Experts of a small language model.
Size: 10 layers, width 96, vocabulary 4096.
Experts: 1 pick a token, a sigmoid router.
Training: a variant of Muon for the experts, 494M tokens, 7535 steps.
Below are experts of layer 5 (counted from 0) of a mixture-of-experts language model. Rows are named router (the router's row for the expert), up (a neuron's input weights, with its number) and show model dimensions 0-95. Each number is 500 + 25 x the weight over its row's rms, rounded and kept within 0 to 999. Numbers have three digits each.
After each expert's rows: "comes after" lists some tokens at least twice as common just before its tokens as in all text. This comes from a sample of Wikipedia text that the model never trained on. Tokens count by the router's weight.

# expert 2
router:529495508532524434500500485474504485508503519522465536473467520548521491468465505493469460494525481511532497531518488510494522539510463518477499513512467495498511484516466524557554519491474518476508528502509505474460507493469538474484490460495480484547505482506492485514506487494510490577
up0:528551501529491486475522522468531504478498532519515513514472508520512507485462455504467480500559514483565537523508520547515491497504484469460504499510479483469476489520485505485485495508505500493467527456508489464475479495546490502545510465518474480474494530493473492491564472493532464495
up1:488523484483472511545500520516491490495510513460491528504508484472557496522468492461473521507459517576523493544500472507463514523498466501498484473525494520500526486505477508507473538506484470518475482476481523456522499479465550492508504536531489445500478497496482558489478477506541499519
up2:541471493496537456453506541522512489485467512488525493501470496550455524507502496523497490505527482464463487487470520523506509489483541506517470526499509471486506506517495510491505505507497505542443534500437497440473519470509489514505489495550541467535509480476523536528478500506476532516
up3:497525487512488518492515493495478466492489547545468477497499476520483495480506490524496501472480490523523495509451504495492508499536506489504526535545517483498464515455507559483524470509415510496504485548559516515491485514510456496529483474458477503484485524499534489550495510470528499528
up4:513474489473497505461509461483490519501525460504491532467443524490536516450524505481535473490482540479495523502509450514521493507452539515460474489493481480546450500504516527518505527542526531502509545487511510503486535508476440489486536511491476484514510504502517484520517453500495519523
up5:525529532528482503464463504494530525491494524493516502479517517544556498463485520486498494514448491497495475486495474533554495479511517538468482499522473518478474456513491472522489479455448497489538470493509507520473516522505504513493468520550478492495484535492477546522448469510519529510
up6:477541556526513497485515463498478504535451515524481535460528524536461496509504537474497517512521469501481500514509485516499492456473493553488520500489496484481468495527459501509474483523484531475497521525517515542477447526490502470458523522521452533464524500492515482486482506512496487550
up7:493477490503522520502511500488508462528504482545494435489492508545526486522513512527484473500508526518525518513479515484495503562514504490505529508435530494500466495507487488477543546493488490489541488494459459496485475457498530531511526495478525539520531439466462494517501488463500503465
up8:481483508542489508529514483547530449466505531464533491561487528528517466502534500488522490471498506505506515510506490476508551480528485500493475510491539514478464525543468501468497538500516491486483496482509515484491470460500506462513486477461432474496486492485519523558474492498504529529
up9:519477515490539500427498468495534516507521511489465508468504468518525473501533475560532484458538478499510505535541501481506457494485462564489528514501448514496520520494461505496521457477487515511530526491504475505484446480511496512471497476525504519496492483483535512489520499518501528511
up10:445515481464545457480515508490472518481499507476514531452489514475532501501474499477534446496465508520532508519464465518495525567481472463506512535533505509534503531535490494516482491526501556462501489518511489477475507500513523515535510476507538460514482484463477485499506522516494481504
up11:496505509487495488519532530499517502490530541497511463525478476540480522503508544494493476546460462524522485456532520499485477515496540523525485497547479500499490513543501498483493524520486494498533471518531494495467467447474471476472447536475520477505510478550497445499519454487503508517
up12:514504539503528478466514497520427501479475493495523503539481470529489512487488553509505464491534538491544509498509545499509492512506501510538493450459469480510494473520509515506492491513511494513485531490484469481446491512503492537470454495510474510560508473546507503547450487491511500513
up13:482507480512537508508536485512517508535471501526485478499461476516510471574529514496521509495534503532495478451544491504494547498505530492482510534528458495486486502495528525537474494516488450471469475475495474485472502515497517466472491453534464531500498506507465520526511542490463460507
up14:459489474516505524519512556460524472461461481481483463512533462522477476545466515512500504498482496525491499493509527493540497506513541527551481473514508489495519502510505527549486465489495491534495535476541514481471542451497526487486531474465475481486523511524521516502482531458496489469
up15:509506487541483523551449530477461486549515514510518467520484483517507522494502479503503542494468486509516484485491493492463515533494411520489484478473502506519457563499495510516541486522519480468523528528495533504480499502470494494475437507490503507513515466495519482476527526516526512493
up16:484505532508510483503487467455511517510539494479501502507505454543472498485506486519487480525503468501504518509499485507509548558543502481513492523474486490525513544493523456519475468535535486447533466536467487480541519455504541502498492520490481493524472447505509461529479510456509497485
up17:514508524485530497480484537470508503517494529483498488527436499465507482504509457487451470479521484511477463524488495533467459516498510542509520480467481508485561473507521535531470515489494496500467513557504528504517522509553526480470487484535538536473474488485499504470498511511536521472
up18:495517459490482517508490510469501538497534502511506466477456526542490504506471503531483520527488514499512480531482539537509525498546451491497527550511504505483527524503463462506518512453509475462487502462478516520513467521510518519460499480516479468460461528472507541531518461458531501496
up19:483510506493467533486448501458482497515537536522506526480495488493503500498513458520524450503461460489504505572516492473498510509498524482508518498504466451526466507508496502500560496526520526529484499480486498503504545457480481449522525514508483542499543446515520524489466485492504517503
up20:505509518528512502495480524511489538521529512512505485454484465521478507480543523471459451483495540482505467540508515508495456499522529491524504521467523456467492474551468509508507565482524499490484497460485492478477507498521506500520497501542552516509499445483506511504445522499489510465
up21:458528530537461542516504509486526492533476501472525484445511495489491495515481521530493524528513545507521512498470528479476517466539510529497506518487502491515515528553513486528504465502485510501525506519478484485475519488463463484510492468503507535499477506445475453489463481439499510555
comes after: " |", ";", ":", "|", " November", " /"

# expert 11
router:483537529504530485488537504480437457512516499541487495501488526486494487485509521457515473513489528453499513493490503499520495513547482553486466477508500480481515482522472506511532496466465490486500516511482534492489470442506550498534497468514540529555496497503511493495537480520556535507
up0:503493506505498452486530476454527460520537478519494451501503536533505535539488537497511473500525521516500475526473524474514526489511529451493445465528488515518479496530499549488500504502552447530494495531528482481494547500502468501508486522486535510485483497491452473498494475505472483514
up1:493518478483523478490478488515491527457465484512515526519493527479512473507520497494531499505478523449516480537499522471496536469516504506490424480505510490526495508483487524522542496498475548511457540561503505506509527487565497438501521500505508509462463460519522493520491507489516465504
up2:480463512504537513493484514510486484560525560488520473476514474479491497474502461495486456503523520466511534525529491525475480499473479500516524537536473486542504480526485523488495475478487522483472488495456470539486534494488489546495496498471480484511481479518541527454501482541536530540
up3:480468540518498484510487524472533466524513543459548498503501480483482499468473494441474524512517546485483471493516488459501495486524492530522507535532470514512558488543528491456524510495473518532454517547481487485508502464502480479525516480509538502509498517460514471487497484497522482468
up4:536500478512505469511481482491494501491500483525524526485518522532505507503492479524432531537501473461463553530506509515515523495486489518505498521528525476501510527498484492450507489523516521468517503498534551504428504500497457495493545495486483457505478450456485499527521491512485522443
up5:478527569509512488487532499562476456467536490463509539468467509506492473524521518496497479494536546494503494476509476477544543461505510515479530505477483504516472508501512534528519476515495455491466476510476505499475492497508507468427483509451499527490525507482510496496518515487524488521
up6:455493460510470484490464486473487496543493541512464512480465504476479489495477496487522537467514534537549477492500507528513519460489542492492497479488514535475474530497515495501528527497487526534477514541476509498476470475521513460459513495504533583486474524535508489513523526521485511491
up7:479456544498488468499524486492460549498474436514506489507461542510524494464538482486486502517478515498474525515504498501527498497487521506528548522480527510469520478490576517469479479515495478491483522466522503493484519497526514490545479494513492510479531535498456504523494521446509453507
up8:451508454501496526503496461483495465517543549517508508488465572498469522538528486524492536507518536473494516532492504524512497536498459502505508489489501485500485440448504504527523501515498478496492529477481534441518451493478506518511533498512472511524509497525477510505477477480491481463
up9:522505484506466481538493508512505516504477507514547524553461551519470474537486493493470480504469478472491522471441493486560519501515487481506472545485490484519511439526485527475497491519509492485510559517522474530501530504467513528467503491493520487489511512542478514488476517508456486475
up10:525476495464519540475495472475500512501475512526514517494476466468509506539519473482510458494529468479539525458472504441492504486507541511520525525506520483523514457486485529461507497502489474493494526486524536533505545511424493567512486515488487483528506493534484524480526519495502526492
up11:476473561481549507455513471492483494523489475488475511527505462520517483481491493477504491492449521541502470514493490543500500492506494465485460533518476482492487451495546531478547505486490527482484482508508496494516503479512558491460505434514492504522548512522526521459509498520510519522
up12:529499494492501467465461514520477459529494458505480509530451523476529494466469510481508516557492483471491500482470544522508530484489462467525537525517500465554507480557506496507522474496483493535527524531486498479478505495465496489494466541523488478525525542538491477507485495497533510492
up13:541517497498502475513451544498463463486502501535553480517465507505463477519493503469490508483529545489492491448458501492473498458478507486498533455549533476529507496500440513520529501506520514522521523532513485508516503479521504513540485481506457495497499553455485498504508517496511498460
up14:527536534488525515514453480556474537472480529456488455508484513479532483482476536501461504525464530510492520557528524509499550477530480544502503493535492504493455481518512484488496461479463518516489482511485497523497495509518506474454480462522480502486506544531489496506505478462498489509
up15:485508468522545500477473526499496468480513522494517519475554511489491468480461488512517456482502495496482516533470462516526499525509489468493494475501523484494490500499438502507481480511467537503479525537532556431504505510530488514514488555490524498480513555517525524501487445523491520505
up16:488539475459496488516466477531469527519524508499518468519540492531507531500500487503466516484495508511479487494468503562534511470507519559487469539506479455484468488476476482475494534501491480471526498494494477489520531482538537473516512482460528560487483531503533472490515488458524519523
up17:497507550478524465553482566518514449538522461489502504495482511459498505456501485506451522494475472489494495552503523477470482518486477536513495508498489507507549546468508520490488511566448503523480466479487523510482485504504499504481483493485525499484510522540517508496471478471516497515
up18:481499474470510466525503536491480475478481466516493520467504537495490506553497509487466467488486534511490481536521496505495482524527479571502515513510521504456519543477456497509514496513443476497448488473490460528490492515499504487525474505546517507492511528506477495486559548491474529528
up19:537520518495488480480500512447420515532496449517494493468478476505530505475493519548487529551506520489531498470438499507509521519485467481497473500522497485502473490488503519494505497496508468479520479526525509427504549493512509486497530501536521496516518554494491507523539470500487514488
up20:498513496478490482458494520553508496516469466494515481521506499486562424531508513522486512504517451486530535525489500491482531514519483494479458489500517454488505507505509516532512491455483493508506472460541510503465524500516508510491494476495471483497533564537546487501476461506544486492
up21:476483525543549522515531480487440499511484466497494488485496497480489507473474500496484504508532539474517466516511509496530535497529485517484461527520478502523519497491438515501472565491454496489510518445513516448508476509506505544532501503502526493525464487496499485516529535512473526449
comes after: " of", " the", ",", " in", ":", " |"

# expert 30
router:492496492485517478534506518483487486509499512543517520485467547559484427477466468499501494464491523487544518530485469484493520531529498534499502502497484504547502472538473511519506480523497478444522540476474495453520522497478544507492487480503475521497502495459494489503538478493548504535
up0:475490469488532509510520468465487490513475490517495514496509507543567542498481511518541507453492469527476504538509506474516488440500503525532466530508479480487521483522480519488459461511483477476501508482476509474506466513476509506474504456521490507464486533553538516495522500548542474510
up1:486521552498499489520501526528461547506510499505453478478486419530537498508464485491548521532519519500502521512493470484477458489489504508497507520495516477524524480496494532502511484485490514497523521492513507482547490461517525513466519535473496544492518458481457471443483493508530489538
up2:500487493496527482537501527505555478495507453512511505468451523463504510508513491496504493532495470558487515510474549524519481503500508513490474497515515475478500525513490510449502453513509501465481521445421521515510521504497514511519517503494452504529532526490469461499491522483558494478
up3:515528512476490497514494462512506439496490550467492542491533533533483489503498445528528473478476531533482510499514486468517526510499461528475540534515467461519514505466527528518528511481475480452498522484492435490466519518505490519465514497518526506506471484511498500475490535494519542501
up4:504492499474502478497533470513485520482507493521528489558496481547453502489456467538504486488493475493487468492458465486506485493529527551511498508539469485524460491528454518459494464459521493478487494485505522526477506517547549512494506507501539496515565482499527515509480481533507528507
up5:546513522520488513514498506474527461478507480544530475540505430550499490486508489515487541479489522481497476501499509467495514482515464476519510491515526450521558478497483512486508521518485534450456510464499555499457496527537500503506484477502504498468486493461515523512476457510508502519
up6:498509532528537491480457522509504473503513519559494474520539515523507508516501470528513478524493505476511522484501464483491511462492504464526491518499512488462499525534507462520474524499533484523518498487463513517504493452466525473519495511507474408428497489523462496536481510515519510506
up7:509523496477528488457510482533471486506492510528499484500474507552504488455540459464476477501484485461514534488503481523498524521541546450517512491509525480468513545509505498505492501535513497512505491528508533551488500544505487485485429537516488472474550479484517475520499488510471465492
up8:498534515504518469538493527513475492502511516510523504525500513483498498498528485516496470458449498473468492485476454483552518493506475531502467521506495481542535503483512503535504499515512477496475485458517494506579535486505523488490461487481484508511498524492488479480547459543417488502
up9:489473478487488496469490576470507501504479531499496516490517474527499464498539504551531492501500495514472486555434511474469526493470504519495478501510447486500513513525514492458494489523476516478537539486483503461528464536505464523566474494516484511508539458490489507507507503491504508496
up10:500509535491539521502452474503526496511503525469497477510510508520495519527564459465521504508493507484463480491500483509525487469507431520510479542525487504504524473495507459572491459497513471536476505475457489496537472507474506513491509495488472508506516501532526523483530441477532515499
up11:473498509508493485513477522529503427508491518507491515536444485471525457487466486562449487496543532502523501527491483472513501520523500467485524506519542519477487514523507525477502525549474498516467475459483513518453479510488500473484486532488463496488521501538540520508514464512515501514
up12:480526471487488479495520500505475487518470521507526490481485524455539503507454443509489483482442580486470497499493510484495489547514486533474522505474527511500497472565493523535508500487474469527559489478509522509503524513486493513488470481525470522508486500494515475527459509519545493491
up13:481524480473513499499502524537533500512478528525554470471497510541537525488492496496493514452519506516524515491520496435527529487520515506512430517497490494519512449506523491464545507467478499523539503528504472495490455478489492466515481486518484532468497526470515455529516468514504463488
up14:469541491524462565482460460501516476521501510506517492492529501551466491470580486472530495486491507474511461520478494536533535478480481480530498507502497498490485508496477515510530464486516473495547495473489500480531485499515498496518505522481487458517553492530487513464476516518462508534
up15:486484497516479474535529501499452518506572499527495491526506526482543506532530528521456489534497486478479504475481496483485540473486471491498532521472500509527498521516487498497495490532471494480521504487487499480474523485507551490505527466482487482551456446491504472555471507500452468536
up16:510530493489525499495506470494480479503517501498479508465552528493494503478508504489438467552509498518520523484507485493488512501500479505499482485511538490476483564486502514541472464512505512436504474494516492477493540488573464457532510504477519536465500471548534487479512478487514509539
up17:481538500496511495516488485524485559474513496514495496507502466540495501491499478505521533457501506511541504538520499555499467526475512490478547514507457494518528463489503493528511485482481487528504484483469521453511519482484546528470475471451484484499511554457466473455490519522504487548
up18:552456477513505523495495530451524524499494528506523465451521501501523469475519497524529482473498541470510460519466459493503499468474554515523504481502464492551515493485490468509476534509495491504556495502485544473486491554524537488520484494509492510540502486479526488500500496467483461498
up19:502445498485503475562562508477538507470517548494493497511540487494526470514461494477455538517511559471511516485461517535489486491514477508512443495514496503493492486464491459496476505503481496516500517501536528506502480457510496546493501538482487484518542482454486498525482479521511513501
up20:474503479468492505495515531513477510494513492459496515542520488522513547446468447522517525498530520514475487533480514519503482486480476541548503478548464480462539492463476489495469510498519494487510541472520506511548493483482495500522552529469507519500521511448525534488494496482497457520
up21:454496524474513514532546485493502563478496533444505458459495475528558486484499527514479491496482514506482520458481531521517564462497508506500512470521504499494505532528507493494523510471530472491494542459550461495494518493489493480519491524530505473516507501508488523485475498467454505492
comes after: " ", ".", "′", "°", ",", "19"

# expert 10
router:522540484552491479484492502469504453552510527541496502495475535509486470497422523504514488482493501479541474501472492477533502481486491540515501489509498461451511479492510520501531500535492485508490523497504536506511470498519513470516518453491494512553481474466459451528523491516496517537
up0:525525513471512472558471495511495465510515528540473565507486498522520482486496513482533475535492535481479503505496494477516495536514454509455524492512498504496463485473472508533512503528511435503498518493472503469513471516460470545479540504512554489505474501489514479506497484500446541499
up1:519529533476462472525485532502490531464544487513488502474518505486458467462475475520493481477526498517486498496497526512515491501519493486481582521514455468488455509521467538531512544491492472486508527509507510504480523512497453441502478522510498514514555479459495499518516479508503512539
up2:489513504513469473507502504539508458512486517493533479499515544512466497525463512543434499482530484487487538524501483467513522514525491472515513532502527502505508495527488500488546464473509473457462492479506506513458511492473510502479455499540547509495519472508519496548506454497495521431
up3:482570489508534508478519501481481497477500465519511483521511487497474473545466559484469495504513514503536542536499524502462493495481485517555493528536489496448473493495520488514455488503478536489528509534508530519492483492496514559490477481492493429511476520504480486522460502496495494483
up4:505462482527489488524499490495485450483509524487502499501502523501518513445455495469482471519519527491514558525460540480495488522518491472519505520472468520508502541507455497557532530470513515474516465469527497498500550467512531473513534505481519481492498455528466500499540504488458489521
up5:478490459474510524474487511503558470485470520484547490525486486490520525504454455489538505509489509462516445509511517482521502469496501532491505525528508448490533465533489531486548497519438527486484517479515508474497515512513471503516511551471474518500522472490528476496515519548481492510
up6:538508478487537505522510542478486498558496496531502441495524524477511499501473539522518473522484501456463492483533506495457503491462501522494540468530472508485525508491494477445504535467513486471473532500481493484546531461489506520468498545459483529504499502467508498505482523512535534492
up7:474531497522524493508503478481505487492527493494498477511499506486507426535542476456496459472499504491469480487490483469490509512509508476443462532564497492481523476495499492546495528529537516555469503498520517482527477539498476475480501498500483502549540510481507460507514517520557489493
up8:524520457485493477494507495508473446493507531484493519549483515512506520483472482499517442495497477485498513483516463475486496512494499516521523486468508547530485473523549536491521460505465527532517513497470461537481512491485513446546522501496520477517518494490483490462507578483501512542
up9:495523495517495517514533515471479526478489515505484470520459497496453496480553527495492520526534466486493514460455509533518512486468511494538498493499510495486478491510471517548529502532492487498526511485485557518554434481488541485479482506549527491482464462511481489497480511520492555481
up10:493502451522513484554505511531534525461524497480482492496472510459505502465493463511502477474577486518510490508479536493500518473512534473533507492516502477481501493509479512530509505486481491511494490494513535485450514556491506530459494473504503539497500526533478445556515505489495446481
up11:473485508492477490505504502541510501529497543503525546490470510506483498509492508467509492489464531495527540533491507457494530515469488556520481477498472478480483479469482480531515479520500518468504531521519487462501492527529512444480553554481531512484467503480437489518525538471495488534
up12:511499484507484544457450514488522466472463527514538501532488527494516486481496511513525475503491487493498502506514472478509472476502491527476493516506571495515506475527469538487490485507469495487481497461529516455510505477508491505561526497465538524526498518499496452458452515548509548527
up13:478521512507513484477526512528492539571557534493501535537514489470476497497485515497484478483485489466485552486495507482483468513481469497480496486504529442522526523498476501485519525485506479536534488441518544501533490489448516497480530493436488534501513507459491488500492514507486482507
up14:491514484496487518502494539472513487434493532508487523525539443520481498498519520473478513503496508462474477458477497492498501498510504515503488523493513492467530480507533522486529557520446503504507484508519529493516537474502503497505498495454451495480467471474555479524506486544499578501
up15:516498496554549503506501511503512516554491511456512476512530462511505493483516504536508497488468515485496503529485509496457515511472483543501447505477475452455537509487500497471524524479499511519446478517472528483492494502527523519475481522481503462538533492477473502512468440535479542513
up16:459521494471498521460478490451485520529538512462529507473473534538501517497473476470505521514487507450517501541519512480544497536495472531491505519525498486485483499524535497496479542454513465478478502529517465495531506473526463535480491472531507522554489456490506507476490480535523480498
up17:491474506498476507505491503541503469500504550534484450506512548518479491503502519493531463537488506498547490457455488482495532479531476564467504503506467494490538497517498495501544505508492494478472466468507506492515467524530527446462511507518478507504463492535482506532553510485479536479
up18:506514475514518498525521477504505512489532516494509501481498532480490483512459534458509505500459456509498498534490485533519487504517509519525477541491481490472502514525507522480530511490483509470546508468548454483507484520496474477507554513535492466480505471401482498475520522493551537485
up19:503482506513505521530508527509489466496552468501508544501532485518499479499473498461440485538498410494520478486524495461481514509507493483528484491497527473461497507493496498524517528508475482496501520504488537500494504502477488534497466475514522505465530448476527503522546561506505483546
up20:511506506519482457463462515521479496527480523486511530503543511450496502527486488465499476462513511462508496510532517476517490532522506507460442505475486481507509464480541527519537507488487533500528490465505495520510539448507514528536485441503520497478519519443528468524490522474502530500
up21:477529512484496497529460483497508503544469499488504471542476523511495486491506525473483511489470535511555462474525501471490518539467476540507555541531468475477502472503484508513494487497470518507473529551540530470535452492496501474482476497521446485509499540496531491455507502507485520493
comes after: " the", " a", " first", " his", " The", "'s"

# expert 25
router:515554511476548488522503466464518495547466501491458475494466491535515504501496524497475488480461481487502518473535479488507565513522508525536499461538507489478523514510467516547508499548499506471485528480492505478466481485505504485488464495489485507493479442460475486482533480471524531520
up0:508458556515476479469487539431480486487500518496529513509533547503494481519517516506552526505491522469502509524507510449473499463500519515515493504469455478478550521488529473500511474501513502528501492472501510491525465508443495465516493489482535534508491475504524503510520451506527464528
up1:489521506478554508546503516506487473557458514488511484496464546477492497454479520553514465476505546472547492476533485499532513505519482530528455532501472556505485504529498489544502495521488506471470492525462480503521492489514487457497481506509495494473466486504497472482529479486527525493
up2:491502489528480464479517537466473500505519493487480490480483545481505493541514506478544494457473473482489552561532511469447536475529476524487507495525515477466474497504524530502511475457535483506543475512507463466486486483486512502537479538487516517505530516474510475496501541517497541517
up3:478544504498480500496513441506516529467449539514488454469518525522509500483487481449497478499506484485478485527497488487534536525532482542546462472523506489472536498514523500489488544484534469491483524525502489499521493536476502459475453503540523515522502516515496468507530526462520495533
up4:526504484535489499510501515487490512469469501511521532490474488498486506510452500521512505555501491496436555516518508466518476532490500501464491433518478455471532470526547489544438526524489511515476510469530528533486513467497504504512487499485512499533492494533509502456495478489479515532
up5:541500487516518503521506524511441486531492473484489498513541481467491483463518545474511485456493554513461512453508517515478480477506492473506511506507523505505503528528526504530520520483495485469523484491441534488519489518502515493517517471479478521510578523437486466473521494492500471524
up6:491510467504537538489481502496512490530463491496494527518524483559516507483478542490504487535514457510497513498499457482514550470507500524461487460532524502526544496492446497476475457483523497506542495483490505497515466493466550500480491522502451482480520459460509513517511533540524520477
up7:507497509477499469495503538498468477554502490485527436536491531547546500536498505467514505496512510533515529505482501478526500488474484521493530471513508492487528528568494482489474501453452517473554508466491492511502485500503461506510489475515487453466491471528504531510528520458493528494
up8:465488525516498483487496499480508520481456473531540471499449523474516511455520480556512477482487513480435493487543455510462531502550476503480515494483507484530482513469478502523500549501510495512528517513449499518493466519491507485483512491504474514526474456513512504523534524520526546479
up9:481446512531488536517499490521460530500499503510568502552471468517519471479507484545474478536509515507503479492527480520530551484497481483514482520515519492488516492510455492501526509528489507470517502474516516471510460470512516528529504520501481521440488467493463493460483449531505467507
up10:561522479523511475460504483489504505506469481485521518501483506502490528446506525538463503501489525518486533482482545526489550476455467509521543462524461469473496481472502544509494484489502496497555518545489457536536480506517502501458473490480496509490489515476499527476506474518542505506
up11:535537471496514492478471485495477483486466509488541469478482513509518504535535474510482476472481475503517507511523502457489527528517538484482494466499513473433531509518491516489497510484453482551501513485539521508471492560527511502452471449469521508533543494535509505504520472516520508523
up12:500498505477485525533529537487450486506501507534495498471482525501509512503518463448549480529483518524482474500525504533485548519467452516503485491518489491501524529506493450528474505482504529483480507485507516519489491521470500544512487520507513453481517406499472526499496561501504490511
up13:492552518460526531515507538488492524503469537478483497497522495472495447489498551505532494459532498513523471448484532503476480493522526515458482480512514493502504475522444525493516517535479482509462516525508506531491496528502498525469475447558481523530477485514493492494515450507479501517
up14:484554494424531473515512489475509478508486485514486512510459474476493531501492528453477503510505551486552472478529518500500509532474509446491526471536520498504507532515540482501491488516491498489517512491524515523533497509510486515510486494479501479427467449540491533532519491473513504512
up15:502456478533516503521501500480503473521512535473506512508474513552519527480529511462466442550486491485496524455494538521529513508499506481536513524439456514494474471496499510512472514489522492472509523506490516439523507490507551538454542514491502511491520478460471478495518490493525500496
up16:534510549460486509506456531484478504507466476523485483531480548481500512511482482489544472492487563522497489526463500496502522521488462513515550504543471498502511502495505547531481489508488506485519524501484436502479489479501478481529548488528487531473531470465488531508486459524469501495
up17:499494494530498514492484541508488535509540550571489481517463490514504506518497494472526461502550484510486519494508513510510554488433500515464522459505481504493482492516473469475470517489506491478467451447538524524510480492485495502464477516491504524529486497504495547486504467466502525533
up18:489499521483529536471521477470492492510502502500497545532533464499515479477464497494511533490500489453504499523529508540485459492499505524491469458552530565493540520488475447511525474483482499487489553475482538468536526502502535485514487472473500487492502471469470523507469526513487530505
up19:463539530478511473481509464531490549493470525528548482509484488507487519508530479460489507510469499480501478510541474509500491527454462519505482459502490469500508509533490529520490525477480501505468510505500531460510504540545512462500453502468511492493481462527489498514535550516508530558
up20:508512532506464483522450481494511523502537507505555490521488451508503499477476543489484510487503505437520490521513503509480475511492478522495477544466499472455512509517491533504524523516508497499459485464525518506527591494473518495516490537495511519475490431493507524502498507461498516489
up21:484471503513502511487478535459508513508556505518509586483491479555495498495529513503537510481532480489480497450502424487499511481517464506538500446537490516458481506499539504509491497479514496500516516465534486504478506526519466516464507497548466482466502488482512479505506512509506489510
comes after: "\n", ")\n", ".\n", ";\n", " information", "″W"

# expert 20
router:487489500473497466514510508473520480550508491485498492469451514519437506496468490475498493485486510503557481487511513546525503501497456484488495495513490496509530506509476515526510468492507455490522537505503499455513513476468551498485519509509449545530503451500496458543537481517562518515
up0:489464509505475497453489539524545513478500495494495553461526515523465474501469518507476523521527520524532526508483493486516518495467476494452503487539569480504490497478508502492519509455456467507523516480510480490490508491508482527520464504490475543488503496508525463437536495508544472519
up1:474510497496503504485489503491533509492487510478489506438506492488464463530500503521524477459495488473498490516473531523500504521529568513447507523549458486533528518502502482501496526462540457530521518517458523510512480474472500500522530477481446512508469503531513527473557496467498475499
up2:510505440496497487456536510516484515527487528501469499482499545521486499523495478495442473486513528503521483502509492481524502504484460501501493507518464523498495530477492564471431497501496450495540519476539459481516491485523525493482509520513558520537488536503523493485454478466513515514
up3:506508503508489466530489439516497521525473468515514508471471516497501485530509522491506509496500502468467532498483518471513535483530492526482498512523528452507515448485473537479538513509491476531504505510477461440553483462495488528513522501507482453484485479504489509570481524512512480554
up4:495518510492488465517535491517498486567489507527495540490451506534462469477502463449510488482469501513515513564526493525516491488482478496500491460543519519503527492520473510536496437498528478537483466480468454485510528486516531494500529489550502504523501512463500499512465499480520508491
up5:514500473490530480470478500473553485483472504558504522484573497455502507513496489465488514513498504482506503455520486514495538494502449550472511482479522455513524470489495493473467508490491496468550512501538508490460533484515487481499514498526520509555506516532471483492516486471550507481
up6:516554484504493496458484504461475512511509484491510472479506490497449469450541518524506484549520495487538487485521504469536463502477461493503515482496473477555480519505510515486518495534529504487519488473472527491525492493561474476498478502496502542557493486494533472519513510537527480455
up7:529510508448507479517429504506484482490498473524481469488532491472484472473480482524529462491492496533536505482485502507509533479465489520510498485510521489561479545530496515487513491499495473443537551497491520522510528500491483507492497496480530497480518511484469528526496505527543537428
up8:477487477468532483472510482453484505510505478505490514514486527540470508558524529531497516496483475548521480497478460490507522515561512506494475512491514485505535488507483450491466485467492491517515489475498527516517426492492474510520510500516466529465502460515490548568517506511521488489
up9:468477504500502457438484508472470500490449565490513508485510485512517502497504536473481506534516530457486501461500479474508479433469494492513509482525515501500536532497512497487524499471506525507519549513525553450473548479556481491490500482494487501515504546519504484520497487513520497491
up10:482485502502508462489507546498535531516521490508531491505482502521495479471488469536522470475481512519511540522462492511470472486487472512521514474515507489531555507511492514498507460507489498510510519520452487442515528444489509528541470476540454449481485453533463517523496517500540491503
up11:481481511528504532488525465452491467505514540418508485505470493498513535514453481541537516504498487486504546493481501485527504469484526495522528496527469450533449450506520523485490501471526499497481523496508496525489511475516519529494466502505501504500483510501486467483559487495514495556
up12:526517513460516501462486501492463457474513517505462492492496500541492512496468523463491501470508504526528466489551458541523510525516493507506468463482465492516513527497516509520492495515475479543526551494499469538467494481479513503446475475522474546503500484497496501503537523545545525458
up13:468524463490529556463502486454514480541508503475503436517496514528525489506459518535518526506496500536493471469463456521519525489530509532484485521511479509518513502504579486518507511497508501500477513445458517489465502524508507510486506526510512441510502471513477516492501520513465487487
up14:465515500520525512513513474502500491480479493492486546503490503473492463500496506481492503489530490491533516492476503556478542474460486516576539499487487510436510472521526506520489470471506472453511507502494505455520529513519492530498518494502479547512500446519492492516526487543461561487
up15:509512518514514495515512520516476527541506507499504506526466495455492494484471534486461486496545532472489460493500545532481455490544556518514511463489479517509533506515509518487516500523474463452468492461517502517480497467480531509489486494465508499496517444577473478509516491500524532489
up16:519479461506499471503486463473493510463458513504514494477512514530473477509484526505533512468497482517488463514551502533529495494487509506527542487514442522531518527496494509494489489489487485475513492498481560473499514478509528527481518528576464514481501483459470445532505530512545524488
up17:547546489497526575489510520495495536534529505543510513466485499490490488489532498512555493484477518497469484489464497475487479487500521506477473488485462488541539472531530514462475495501478462554487463470485492525498498509484480489519487517500495474475478503449468498523509530520528496544
up18:463542490509537499527556568481470495491502475462498502489543480437493502506487517502512540477503500465512520519506525509524517488486498538507486480525486512487551444472489474492505532496444461483517490469474471500502474493514514487468489517507468499529512521497500511504562507524493512476
up19:498502486496498479526442482517502425495485445496509547467508477519491460449514491497500512495460497517530485488453530505473536527476517508497482516530505494523525485496508522476477476511478470531532527495456521506527510506508479504497514550502498496490539467530506478555493474545500524510
up20:473496517455507527481533487523512488545473543459471460531497491524510547488467505505497474492483503485511506520510477447520499529513489553480522462489496498481562456515484524503487547459530491508489509522484517515487500543502489459488471507506497461482529462532525480478494480541492513503
up21:518570489538465485514492498500485514488469511507517467527542501498478512434476498490506522517517521537491504495523539466548477501484493499507462487523482490479517438514526522489527481519504503440502506540479491501495502488457496513503509479473505536501493461538477492518513539528494449532
comes after: " the", "-", " a", " •", "|", "=="